From a checkpoint of a small mixture-of-experts model trained on Wikipedia.
Size: 14 layers, vocabulary 16384.
Experts: 128 experts in each of 14 layers, 64 SwiGLU neurons an expert, 6 picks a token, a softmax router.
Training: a variant of Muon for the experts, 1131M tokens, 8629 steps.
Below are experts of layer 4 (counted from 0) of a mixture-of-experts language model. Rows are named router (the router's row for the expert), down (a neuron's output weights, with its number) and show model dimensions 128-191. Each number is 50 + 12 x the weight over its row's rms, rounded and kept within 0 to 99.
After each expert's rows: "raises" lists some tokens whose logits its average output raises strongly, later layers aside. This comes from a sample of Wikipedia text that the model never trained on.

# expert 36
router:44 55 53 61 39 63 48 29 56 53 37 70 46 56 45 52 66 55 62 53 53 37 67 38 42 44 44 71 35 47 77 53 69 68 49 70 71 46 30 51 51 57 44 69 30 31 28 37 62 44 37 43 46 47 62 41 67 48 64 20 53 44 42 69
down0:39 41 60 42 67 53 57 53 67 72 65 63 65 38 51 47 42 37 51 58 80 58 57 60 72 46 81 50 49 62 53 56 57 58 47 68 54 40 38 48 48 64 43 27 46 32 59 67 37 34 49 52 63 43 16 58 35 46 49 60 60 54 49 53
down1:24 39 41 49 43 61 52 64 28 62 52 46 44 33 73 58 41 33 47 62 53 23 47 55 33 49 46 18 44 53 34 44 56 59 49 53 48 64 50 60 44 58 50 67 51 53 74 56 55 74 38 41 59 70 42 41 36 49 40 61 69 52 67 49
down2:39 50 31 38 62 47 60 49 60 78 55 16 48 46 39 46 60 44 26 48 70 45 36 61 32 69 45 51 80 28 52 34 40 18 42 42 39 43 55 19 74 64 50 78 59 74 51 40 47 45 26 40 51 56 50 59 51 62 25 33 51 38 41 59
down3:25 56 51 53 54 54 55 59 41 41 51 34 38 37 40 63 67 61 52 52 57 57 46 50 40 64 19 54 49 51 39 53 47 54 50 54 27 54 45 61 52 42 56 41 68 73 51 49 42 67 46 42 57 62 60 59 42 57 51 51 51 57 36 48
down4:24 62 58 51 41 64 38 34 38 55 63 40 38 53 57 64 52 55 72 46 47 51 52 69 53 56 45 51 40 53 34 56 64 31 53 46 38 48 56 44 50 32 40 77 59 67 40 21 36 54 41 71 51 71 79 47 46 57 37 56 35 54 49 40
down5:74 48 38 37 35 25 36 66 38 48 53 38 41 44 52 51 48 44 42 47 40 55 42 64 46 60 55 69 32 44 49 60 44 52 53 59 56 62 55 60 49 41 63 47 30 41 33 45 34 44 42 57 63 43 65 45 60 55 42 34 48 33 42 59
down6:56 56 48 51 37 34 77 32 43 38 39 53 69 53 54 42 37 55 50 61 47 62 61 46 47 51 58 51 51 57 57 64 58 52 56 60 41 56 56 55 36 43 24 42 46 59 54 31 64 78 51 51 38 54 46 47 59 46 35 60 56 36 38 36
raises: " and", " in", " for", ",", ", ", " s"

# expert 28
router:46 34 57 37 36 47 45 48 67 59 50 47 52 56 58 66 40 44 59 39 45 65 64 35 53 62 52 64 45 42 58 45 48 65 41 42 38 60 37 56 37 65 39 53 44 37 43 57 36 75 25 43 67 47 51 33 80 55 58 34 55 41 59 48
down0:34 56 49 63 40 43 51 55 46 46 61 49 74 47 75 51 55 32 69 37 66 69 67 35 38 50 39 65 58 46 62 55 30 59 59 43 25 51 47 50 52 61 70 14 44 34 51 65 37 37 27 47 49 41 43 71 28 66 42 75 42 50 54 52
down1:23 55 79 49 48 50 30 54 42 51 69 62 32 42 67 57 53 45 57 41 36 40 55 58 60 28 47 37 36 55 52 48 66 55 68 43 44 69 57 30 30 47 42 73 43 61 36 30 53 57 46 40 67 70 44 57 36 49 64 52 40 49 67 33
down2:43 61 68 48 52 78 54 65 61 63 53 31 36 39 75 49 63 54 57 48 58 36 48 52 46 42 59 58 50 27 53 74 48 29 33 64 27 66 44 35 72 58 52 69 77 43 37 53 40 56 41 52 45 35 41 50 42 60 27 54 39 58 46 52
down3:37 52 41 61 67 33 67 57 25 58 23 52 35 31 46 56 62 59 71 54 58 37 57 50 57 60 35 66 33 47 25 54 59 55 43 56 47 53 65 67 49 38 52 58 65 71 56 53 58 76 65 43 42 57 64 55 67 33 38 51 39 38 41 62
down4:47 60 53 61 35 60 59 24 64 53 44 60 40 54 54 60 53 52 58 51 56 60 46 72 48 51 58 69 50 68 53 47 63 48 49 63 53 39 47 44 49 17 46 54 76 72 44 37 56 50 45 70 58 56 70 24 47 54 19 43 45 73 49 40
down5:42 32 62 37 50 41 33 53 48 51 51 65 41 45 69 60 44 41 73 48 41 33 40 54 41 53 44 50 49 70 49 38 37 51 47 51 60 47 46 51 71 31 46 57 33 57 63 42 51 60 15 52 55 39 42 55 45 54 48 45 54 33 48 30
down6:54 59 27 44 33 68 46 42 74 40 51 54 53 48 37 43 34 52 62 41 63 49 56 43 37 68 53 56 66 58 67 72 66 41 51 42 54 54 50 47 44 55 30 33 29 46 48 59 56 44 53 46 53 40 58 54 49 29 46 36 60 48 52 38
raises: "-", " and", "–", "/", ",", " &"

# expert 83
router:57 60 59 43 43 68 42 29 79 47 65 24 57 35 47 43 50 42 58 58 64 58 66 39 50 54 46 43 35 38 71 45 56 64 49 21 51 43 47 53 48 38 45 38 53 50 40 57 39 51 70 59 58 51 70 40 53 73 46 29 42 40 51 32
down0:60 36 41 58 64 67 35 52 32 55 46 39 50 50 49 48 38 43 35 42 75 42 51 53 57 58 41 45 53 54 42 47 42 48 35 55 74 60 50 60 43 70 49 34 34 47 57 61 17 43 53 59 43 47 53 65 38 77 47 59 54 47 68 54
down1:28 46 63 61 43 50 36 67 42 57 46 50 62 32 47 42 59 32 57 53 69 42 57 45 42 53 28 16 44 60 45 63 55 62 47 72 66 70 50 57 42 61 74 70 59 61 47 53 34 39 50 49 69 54 45 65 41 37 52 49 70 48 80 56
down2:59 45 58 69 49 74 60 52 35 63 53 40 32 42 56 48 40 48 36 65 54 42 30 69 38 39 32 57 58 49 34 43 35 42 54 66 41 66 64 36 83 51 45 63 54 59 22 36 38 33 36 74 43 60 42 54 57 56 42 43 61 56 43 62
down3:37 56 52 56 67 35 40 51 40 38 40 44 39 30 56 44 61 58 69 43 60 57 61 44 43 49 39 57 47 59 60 55 52 43 45 40 60 60 62 45 41 32 42 50 58 69 41 55 46 58 52 46 36 38 53 59 35 53 30 53 28 34 59 54
down4:34 39 33 42 49 59 30 19 41 60 57 49 52 55 54 50 40 31 42 44 59 73 57 73 65 49 36 63 53 51 45 61 47 49 22 67 63 35 77 42 66 26 48 37 40 83 51 19 51 41 69 64 53 41 63 43 47 57 50 40 43 44 63 57
down5:59 53 56 46 61 25 37 62 50 55 29 63 50 31 40 43 45 59 70 45 47 62 46 57 61 53 60 48 41 46 50 46 48 60 57 35 52 23 62 60 47 63 55 50 58 52 70 50 53 49 44 21 71 27 39 45 42 61 51 41 56 32 57 43
down6:50 67 36 60 37 59 53 45 52 48 47 52 60 47 48 52 60 50 56 58 49 48 50 59 52 48 41 40 41 81 48 56 66 43 34 63 58 38 20 54 45 47 63 60 53 57 48 50 60 48 46 44 61 50 63 34 44 43 36 39 49 40 68 49
raises: "-", "–", ";", "/", " and", "\""

# expert 64
router:55 46 45 56 41 50 29 51 29 37 44 41 62 68 50 44 50 53 58 64 36 47 51 57 52 50 36 54 41 57 58 40 56 41 67 40 59 60 51 66 62 38 44 44 54 52 56 35 37 29 57 58 34 50 45 72 42 61 38 32 19 92 63 37
down0:21 58 58 34 63 71 64 44 57 65 58 46 51 50 46 50 45 49 53 37 51 25 61 68 43 32 60 54 47 63 55 34 62 41 42 51 47 62 50 59 32 53 67 38 70 33 70 50 43 46 53 26 74 38 65 47 46 62 35 54 53 37 50 67
down1:40 45 85 66 43 52 47 51 38 40 55 51 46 33 62 48 42 58 54 50 44 45 69 40 61 45 49 30 31 35 50 50 58 68 58 51 43 47 60 54 49 61 59 45 66 33 54 50 57 64 52 34 54 58 32 39 54 57 52 51 48 60 45 40
down2:48 46 48 74 38 68 55 62 58 55 47 29 33 22 48 61 39 52 33 69 75 45 57 54 39 37 30 44 73 53 48 55 41 23 38 42 45 58 43 29 73 52 75 55 67 48 43 65 58 49 44 49 36 61 55 53 55 21 41 48 61 25 38 42
down3:27 47 62 36 60 58 57 35 35 39 52 53 56 40 53 56 76 60 52 41 61 47 49 43 41 51 36 31 34 55 25 70 32 53 40 62 37 40 53 54 45 37 62 37 60 70 61 53 60 65 63 38 62 59 44 54 43 53 45 43 39 53 59 58
down4:38 64 38 50 38 76 32 46 58 68 72 25 25 50 43 59 53 42 49 49 49 66 47 68 41 65 34 47 50 45 38 24 73 42 49 46 52 43 48 43 58 39 30 72 67 60 49 34 52 58 80 60 61 41 67 49 44 52 41 49 34 37 39 39
down5:52 41 42 49 67 32 44 52 35 62 58 51 50 62 53 71 74 43 65 52 63 44 37 47 59 61 64 52 37 30 49 37 53 51 41 55 40 59 58 55 53 36 29 33 58 49 30 61 57 51 60 43 56 45 26 47 34 70 38 33 65 61 53 37
down6:56 51 53 71 34 58 34 25 42 46 54 34 54 48 34 41 33 60 41 40 42 61 43 67 64 48 37 24 53 59 44 68 46 56 53 50 64 58 30 63 66 52 33 53 47 32 39 40 78 60 51 53 56 44 63 37 82 55 54 57 63 40 60 36
raises: ".", ",", "–", " (", "-", "/"

# expert 96
router:57 34 62 50 59 39 50 66 48 49 47 52 46 57 56 79 34 47 51 42 35 50 59 67 51 40 52 49 28 43 55 63 36 63 37 45 41 36 39 44 38 34 56 53 54 59 65 47 42 39 48 32 36 45 46 69 56 58 59 69 41 37 59 54
down0:47 38 58 58 53 36 58 47 59 56 56 47 58 39 44 46 42 50 71 50 64 36 71 46 79 58 33 47 51 51 39 53 47 39 43 66 62 56 26 52 36 60 82 36 50 46 54 51 57 49 38 57 53 44 50 59 44 59 43 51 56 60 56 56
down1:55 54 64 64 23 49 42 50 34 28 53 48 41 23 59 52 26 56 60 62 44 38 41 63 57 44 48 48 42 52 47 57 62 50 55 51 51 53 54 43 41 49 74 78 54 49 53 48 45 62 57 30 45 57 70 45 58 52 41 69 53 37 62 63
down2:40 39 83 62 47 48 81 39 32 55 42 18 45 32 64 43 53 31 48 45 58 41 46 79 46 69 39 69 65 31 53 52 30 34 41 50 57 48 70 20 62 66 69 79 65 47 74 26 40 36 12 57 60 56 42 66 51 63 24 73 62 62 32 64
down3:49 56 41 35 54 41 58 53 28 47 39 43 35 35 42 43 64 57 53 61 49 51 67 49 55 48 42 54 45 49 24 43 64 74 35 49 64 45 45 54 55 62 56 54 50 47 68 60 47 67 43 46 47 41 59 56 55 57 43 51 30 57 49 55
down4:44 48 35 72 23 81 49 32 57 56 52 40 45 48 54 61 53 54 40 32 33 83 37 68 41 66 62 55 51 67 33 59 60 41 40 53 55 49 57 70 51 20 37 47 56 83 42 55 49 41 59 54 51 45 69 57 46 64 39 57 18 72 47 65
down5:51 47 37 40 60 23 30 68 59 57 47 56 35 53 53 40 31 31 37 49 67 57 39 37 58 52 61 53 43 49 48 43 44 63 44 51 37 47 44 43 48 52 39 42 36 42 46 55 61 43 56 40 32 22 47 61 56 59 54 62 69 42 53 53
down6:60 72 54 40 36 37 27 32 59 41 44 42 46 36 43 62 32 47 53 41 40 45 50 63 44 44 38 50 76 51 50 81 44 35 46 56 51 55 40 66 48 51 55 46 38 44 46 43 60 67 46 51 33 71 52 58 52 51 39 33 62 49 56 63
raises: "o", "l", "r", "m", "-", "oc"

# expert 14
router:33 37 48 38 68 55 18 25 45 61 27 50 58 48 61 38 59 47 48 80 52 55 43 41 71 62 39 16 52 45 62 38 19 53 48 72 48 67 41 51 50 38 61 51 52 54 47 22 34 31 81 55 40 58 50 29 41 63 52 52 49 67 52 53
down0:20 54 39 39 51 52 43 45 52 62 44 78 45 51 69 46 47 56 59 39 68 43 54 64 67 38 64 62 56 71 55 30 64 69 39 40 62 76 49 39 33 61 53 17 32 37 68 44 30 53 32 38 46 33 43 42 66 58 52 43 55 50 54 59
down1:25 52 73 43 41 54 33 55 49 60 49 34 52 47 60 57 45 48 57 37 51 35 60 53 38 49 76 32 43 43 43 49 69 59 56 59 54 70 37 42 30 46 56 61 51 51 50 35 41 56 38 56 63 75 35 42 35 47 60 47 46 53 60 48
down2:40 20 51 68 47 53 49 47 57 79 32 47 42 45 76 48 34 52 67 57 53 58 38 47 37 53 34 55 60 30 52 33 22 39 57 52 46 62 42 28 80 65 63 78 62 58 33 42 43 60 39 68 60 65 51 58 51 55 33 60 42 34 36 61
down3:61 46 57 63 43 43 44 53 27 45 68 59 29 58 50 70 58 65 59 40 57 47 38 41 41 44 34 46 57 47 65 36 46 55 47 54 48 40 35 58 53 69 54 64 59 56 66 42 47 67 64 36 65 47 66 63 84 59 48 49 32 40 55 57
down4:51 49 36 47 51 62 50 42 60 69 60 62 57 57 52 42 60 45 48 69 52 57 62 58 59 57 63 58 28 54 41 68 56 36 56 61 30 39 55 42 69 24 47 59 62 67 65 34 42 67 51 69 50 61 56 33 52 35 35 60 53 45 64 52
down5:41 49 48 44 46 32 52 49 43 54 86 48 38 39 53 53 59 46 37 48 61 35 50 63 39 55 27 66 38 41 54 54 64 46 50 51 51 63 67 52 65 46 50 40 59 52 62 54 42 60 53 41 60 42 56 50 35 68 44 55 66 68 40 50
down6:76 68 43 39 31 42 52 46 62 53 41 63 51 47 48 42 52 39 44 61 46 51 61 50 35 66 57 37 53 66 71 78 59 41 49 60 56 47 45 68 49 50 49 29 44 47 58 37 61 53 51 65 29 64 55 42 73 32 41 67 45 37 61 48
raises: " and", "/", " of the", "-", ", and", " h"